Below are experts of layer 5 (counted from 0) of a mixture-of-experts language model. Rows are named router (the router's row for the expert), gate (a neuron's input weights, with its number), up (a neuron's input weights, with its number), down (a neuron's output weights, with its number) and show model dimensions 256-287. Each number is 128 + 24 x the weight over its row's rms, rounded and kept within 0 to 255. Numbers have three digits each.
After each expert's rows: a language model's description of what the expert responds to. This comes from a sample of Wikipedia text that the model never trained on.

# expert 13
router:175098147132120137101150108147122115150140116169142116120140149130118138103147138158154146136127
gate4:115131108145109151114134154058134124114138132134110108119171113125123088146127149141121085140087
up4:123115119089129146133119132108095107134116127117128126143139145135167158107115109121129154136137
down4:140119129148113136095155065152142104136162094158189098109128116105087077134135159153111093094095
gate5:145112121112116154115124150122136160117124183176107142178170130075080091094089129108117118181106
up5:143122098096139116121164142082088085139095126122190129178060133116117130161136112116133115131154
down5:128123090121110117116134115169080135142134144137155096165097137119125131137143127111118145085112
gate6:102052125135130077140102135134166103150144118132096159096100148108118138126147110131140118111120
up6:093134108116126150167130114118141100137092115132109119110097114151172087125141150086146126086123
down6:115159127124131102134127136139183155120165109105110135112083102109156143159098120129146137115136
gate7:096115108158109130127114092113155102110115120142095137142099150148102117112148142112118110152151
up7:138128147122157119120059145137170150162122123118133127100148154161124121097140146110130107174113
down7:145126107119095122121168117120171108103087146144124117103137151124124116111128138142163144119110
gate8:148132162144091159074100067160114141095132118122150080132119116153110141107105139115115105141109
up8:195122099152162106083135113144103119153123118181129142124073138129104156184085089160121132129144
down8:145110127133114149143105094107125116150086140115096127150073118185146178103135136099063111125141
gate9:133110119157119102166183141097127112133082125120098123080103131130130149115146109149147097125130
up9:149094162156116085113111093144149127118108101143131143140147105128094106145115201123119176125138
down9:151124148122123154110075134152103136170178075099118122151189104108091127149098094078096133149161
gate10:072160128138138101133129144116147131192117119163151115112145101057127105130083114151118140155132
up10:113109102098114105155118125126161126166153131123139118121156116113124125100102167113139174142074
down10:078151115116131129156120156116164116130103110106118184135133151129106103145072083146123117099129
gate11:122132115137172122152096177100115101120124131127138154118102122110152119106122122104159105127165
up11:132112139145129150100104105133136086136125147143145143127113110084118141094143138148134127113117
down11:057163151113147152142131117157093111074138161128179161140140117132138184110137153144156118077120
gate12:138130140136124129165125144137136134116139182136079093126127136118105103147132141136102117097095
up12:108150106108154140134120097161117098102084085144120143114155123129098107142139102124095140166135
down12:150117154121116138137133149112063125091174129165143101140089113146125130104178136154115119115121
Description: Main verbs, mostly past tense, after a subject or auxiliary in biographical narrative, such as made, brought, served, released, became.

# expert 15
router:128153104152093154128148143150110145129128124162132125115139093094149087148135112115116118094137
gate4:103135125136136144152112108135097099130123123128134145122095138142090157137138126110115113121143
up4:133191104134114124082135124131125154115124129131108164129130100115147153138111088096123136127145
down4:132108128146087109171143123098089098121129148117130144138113152140141131115124157129136131141094
gate5:131100139139159132142159113155133163173168118154137138096145161131123135143099124159103123150149
up5:138114147142122145133119091181151122129139146131124109127089155116136121106100136104156145126107
down5:105122116180103131131145167115118122100117151173116138152138169143113077105096137139149076104133
gate6:151112138158154112123116177117191170128135118124159103151092155134141128110111129115105132069126
up6:117123162132150090122121126147126118164120085107118093133098136101131143160154114080103108134144
down6:182161139141119102147151078105113129108110151147111093123092125092109132131130123091145120111139
gate7:158127113124126144146131133129118131128083120169134153081160152124145132138114163128169142140113
up7:183181149125064109122163148113129159125130123139090132071096127133163091142125122164094144102143
down7:160147100142110105116147119164118132114172090128113091133105176115166135139121116099101125155121
gate8:130118115137140135094140130112161139148166072134098123102129134130135113156147128120131107120092
up8:143110133155099153069184158177121157093092136123127150113163181095153129127105127093160142101123
down8:169137112141111143083109147119127136090130175148110115106131113062091145123104112101068116111127
gate9:090123151123111111178166135132105116163140101081122161113155147102137153134096166084101128160152
up9:118147138089154103176119141128117103122136128121138145145098147122154135164132126158147106153107
down9:081143112113114138143104163156095091135087136154114160136151142119137143119113128101135141141097
gate10:131141115123116134123130110142172131119144091161116136147161119107123086152156173136146118160087
up10:119126111145128134132121102088079128126111092121109141110111107071115131129082087113132132082149
down10:144109114168136125125109101112114110136154135154141069072117116149122180115126172135121126118124
gate11:140086142122139140103119143144097153128130125160112095136106116157094143101115135141134155132093
up11:130170120117115088124119109082113099075133130131126153137122152171129080150163163143112123191111
down11:116168146104144118153150149148138152182093144140135125159113096171147125141117143148112143122131
gate12:146100162132079101118111123157179172123127130161139158154099130132116192133132118098166115106123
up12:129133176093158124141129156146139119101143156146076137144129153138098112154160128157121169142104
down12:158112135139139136106158132104188147158119127124109130127103135105132107099146155133138145103128
Description: Ordinal suffixes and unit or time words after numbers, such as Ten-th, 25-th, 3-rd, years, century, km, also table pipes.

# expert 11
router:168126144116163131192112136092163129107130141102119097123109129104153131140098162122141128122149
gate4:119103094118140130140114127140162125103125111141082142157121104083109118129123089104145158128122
up4:104132165109153146160113125118098077124127138113149106129171106057115133094137145113117088143068
down4:097144144095107168153152136134105137115104162117146162186106104127115155108132138095123154169137
gate5:097151090104101117121162123117091079090169179112112154123106133125082138114127132096132137148149
up5:138108162137124137095109146100131118147141143146112118154082172092075138152150122141117118153126
down5:130098081151162127107117135130088132137152110127111124127142126134114116113131150141133129117168
gate6:153099161105169098154116142154140143143139066110079108124131122122129115115118158135134162186179
up6:162131152138121155144117103110110120160114121132116128117142083166136110124138150101138133142108
down6:094160132102100134140149136163114160064138140163114153129068119144129139123162099143102139129117
gate7:108119140116120131123093133119140159177149137101106131154147129107137131139104110104103115099107
up7:177135127126140154119163147129152136133124144095098136127063156163127113123170145099140144156147
down7:103185085156132122127120151141160076180150114133141136145114112068117115101143124116161151103127
gate8:093160156108100095144173112095130142135080168119135125136104128110120123118141120117109112141140
up8:105111121130138114160143102131102075105206168109121162144093122147163107086132142139130148150154
down8:125120164128088168166163125144085113101128166109084170080093149127113145122146152118170137098106
gate9:128142079084141141124104105145078124120163086140137125127173109122103142133113136124139130143134
up9:147119140122118137155089156139171139110109114151172128164109168110120141178103113148114141123113
down9:131113105100155140163197137114135136146137153137112108115109137099098074145132143127114108115117
gate10:104152099132100141093166147105097103138093153132107145100115112178097107142172118087117144128153
up10:156094126147130141129119128146132133144127152087137097114117124096086118122123104071101117104144
down10:131106122124123148123116167129159133138124135150124127143123125106119138088102079135140128121094
gate11:099096149088107132173171117105135124131129130131141112140066110113110139143136116163128122104100
up11:128126102098119140144102121115190134133100125139106125137108112126155105100163112099134128166144
down11:112099131086127164131151120124117121105082145119139134098162151126109130125127149168161132107143
gate12:100130135133143100110094118130113158139145139145135152131141101133132097122145156140154097113135
up12:139152126119180132100168092156122118139119136107158136120127175125130118187123145110145141141112
down12:129075111165171171143106112159123131175138106117160132144158097113140105128126126147131131149132
Description: Short word pieces inside longer words, often just after an opening letter, such as c-ru-ising, p-rag-matism, a-no-int, U-er-dingen.

# expert 2
router:093167103097107124149140152084088128117126124152137135111116103146071095131121154081115124160153
gate4:074116113108115131113127131112161145129114114171112123150149090094120168154098127173125158136128
up4:138143136132147124129109094153125086124123132148170091089114115069151138112093170105116131115159
down4:156130142166118146130123147113179140170123091127131135151127119087122125102134042158112153132069
gate5:045136159122139118204101081107127156136124154149080132145122101126151104162102162143092160157123
up5:095153146104137123139107103119114158127112106152124134109152165104159127165078114123110129125123
down5:110135171133136116118134162107110126137121160121130129124128147086120119163102134064152135135109
gate6:108099093165137150106168086122177180155126166124136122125144172151159131134116148121113148182105
up6:147164138107167126158108110121115141114143128112165132116117096110110075158124153151131113134097
down6:141151091108141160095101112108162154135156149140101126124159149145161116150136161120143155117111
gate7:167072115153114137105125131113145157152121142130132098121102157116117163154077137125109133165067
up7:147162129137131103130137141122129165134145105167152098137132118121154173094124167165144122137113
down7:143148093150143152136145138130149116107143135108123093140137099125142168054118159135126119137118
gate8:147137149129135115109086100164139174108125135118150117126124151157143149120100150131114131095130
up8:135097119138143093153120112111151125098106147163138106124168155089142099161168118140172106148139
down8:137116156141113090141172085182127151140115171109106170137133139127134098114105117140135127155069
gate9:129135134105127141115096134094105143118134141135114116128125097131102139119132159133130146087138
up9:132073116140122160120103142122131153088090106128134139126133096133154112120098138098155134124144
down9:155114169121132112158114115107119112131127143134132102121139104119155118126136136110114105127126
gate10:147149117126100128090093095145098102123128158166127112158125128141125097135147150147112157149148
up10:150156127138094090089129147124122100128131129144133126132156153173086084122156165125132138129179
down10:136121144146098165098111149114146141180135167129124132163190134162124132106147103103165089149179
gate11:130137121142136128142153102131117143098105150137175107130120109158114158113136142108119143161112
up11:126149097167124144083144147108114140148133125155161144086130161108148133113170164118127102113116
down11:115147106116126145129158115101123102176143109108135144172144074092143134133126111124115134122125
gate12:109153126133185107098150136146131101200153096152098121137107128116112123139100121136157109135143
up12:126158137144160116131176163144114095166103111063149132123120139132108156157105136119128098098175
down12:081142102157154128119137130112118116138150170146127102177155123126134148050117135128121103134142
Description: Nouns and modifiers for materials and building parts in architectural descriptions, such as stone, iron, windows, roof, bronze, plus some articles.

# expert 14
router:091149122120160142131094130148079108109135087127102167156116127142123137136134106154144146149098
gate4:114166158123114131121160123109106097104126130113117146139068147171133093162142152132135151147152
up4:104118120141109138104096135134121168121085137138108144121082059121127129131138151133138143112147
down4:153108143156099106143147141112130137155163134150085132176121144167101143135132107148120124106116
gate5:092169163129178124137116136123111099080147106137124073124137203150138145109118160090124104146140
up5:187141136126150098105140143117112142163129125072115127112187128144088152116149157163150104130127
down5:154082094059112138124115136133133124078124137151165116076123087126161109141151094160139151135157
gate6:121118119117120148153166167119147127122129136179145112146149119143096153132103127152121135138085
up6:115137170152139118111124142124151121108144122147157104132147143148158145115122130100182166115108
down6:129172130163104103084101143121115098104118158117139153115177078116098136139164084156093116107149
gate7:153106121133129142137091123078086142097119106135087117114124133171143122110093111100115155149113
up7:135095083134148165102082148125109159126167118103164150125164103108120118117128119117107109074174
down7:110117148130113138136133120092146123153153118095131081111177136142147123088156083120129132084125
gate8:105174109133125149147153151124157156131057110131175125085167132113153163127161130155148100153162
up8:142111145146111126118136112117091105141105116141138149161121131144097163148105086092123106098143
down8:125138136123150130156182144126129126095141141110128121150168165148100130153124119132135163156112
gate9:147087155139116077167133165135111135123126111127150161149127116105104088130090124137123116151141
up9:137107109092137128157147128122159150074148137151095134122127151155107119119138086170122093128127
down9:126116125087134157115156104127142091131134135151168136126110136156150077081160139111109127150130
gate10:176082126138090115116110106131114097119080112128086143173135137136087113129136141117146153114078
up10:152136113156139138114114092146130138136105163134100100133108142133165114135153061131124121133100
down10:127115148122167159120183130124153135113121123118122078136129110132139121142156154104160116213084
gate11:132125113103106092132142136099129147092118134133155159161179115140113097122144141115151171164138
up11:125154131127170134194153113127098126143105163114171071154111100077112084124135173158159113125151
down11:123161150136133185100149110114113128078132177147124113111111116083144082109143133060163140126125
gate12:130111107126144161117096144124150146140110140119131113090154120161172146168150115088109167103105
up12:141149138129142139123106134106137140161118129141069110164144145121156117103081116117148132159083
down12:128168101136125152134144161107112139105109161139133122150134128108129128110092130116114105111187
Description: Pieces of geographic coordinates (N, ′, invisible marks, decimals) in infobox lists, plus Slavic surname endings like -ić, -ski, -ová.

# expert 4
router:104108141143121124108127065140161122147094134159156131104145102135139092146122138154117124116070
gate0:095105172145115124153094132099091094130126138123184084122121091113110102135166115165105151133124
up0:136151109156155137152176124134119131143139146089120162138176121120095145143111124157156127088094
down0:121125097128136152102143162141083093128093159138121121133143114105101086144143114157127087148152
gate1:109129119128081149140121105127119157133090136143167096075114163126158178138139153160137133132094
up1:126198136139103107086136152134168119143102130121092174117134130123157143167109072136092140121078
down1:138179128113122129125119090136144133129148142150102112128101170129158135118119105147113127150150
gate2:140116132120123150090102118118107163067148141103102191115138110095120108128129115110110165143107
up2:131064150124117150138102163106098148115169161083128156100145086182147132128115129160099111117143
down2:183097089140122106124133128149079096119126119124120139156119167159127159136134122153080111124131
gate3:123132115143116135130140145132075160106144102127123117132161127089088114114130153137124081153134
up3:153125175102147150087156129082129108140159127118116154136137134133128107142085118131129110106140
down3:122147161098136118117082106148149101136106138143168107180121158120140111181120147121114130137111
gate4:142156124118150143191152156106124097129128155076123150153097128115152141147138156174105115144119
up4:166142136129128110105111152131153119147099132123146107099110161135134115122127147095109176122134
down4:127122160117150131125164126142121107137150137108136124155078097135099115103126116136142128122140
gate5:117073138112155104113122112134131108141148115162145142128102136130120089158145171131094155137119
up5:103135150154100159126162142156117114058128128122104141162137150124134133134143086089124157099142
down5:134161120155139143147066126127127114128114134138136119108146155153106122123111158092122117111158
gate6:102114091113086131066129141151154171119137141113128098135156123116122154131115103120106154124116
up6:083080118131148105142163127159127130139125127143128136142130135165155135159137137136142169111129
down6:132096144074130159104118163071085136098124157109155158110122109116141125123099109132094164158172
gate7:132079146117128127115139094131153161106102126153106145066122155142121121143128133093169144114112
up7:132153133112141103133119085109120098117139139111134151110118146116121135092170166134109136132089
down7:118150117169147116137120138108119135141071079122174137126140091102109089127103140155113120119151
gate8:113079155111109134140164133128131153103152135066143145131173186112156148119097130115093129123119
up8:160126117124164143142131113135088152099130129128115101124127128118145144105141119145114123109132
down8:160132172114114195120156118123127144107104131107126117170106144124119078132122119119116145197112
Description: Mid-word pieces of foreign or personal names and music or film table headers, such as Title, Role, vocals, drums, Nominated.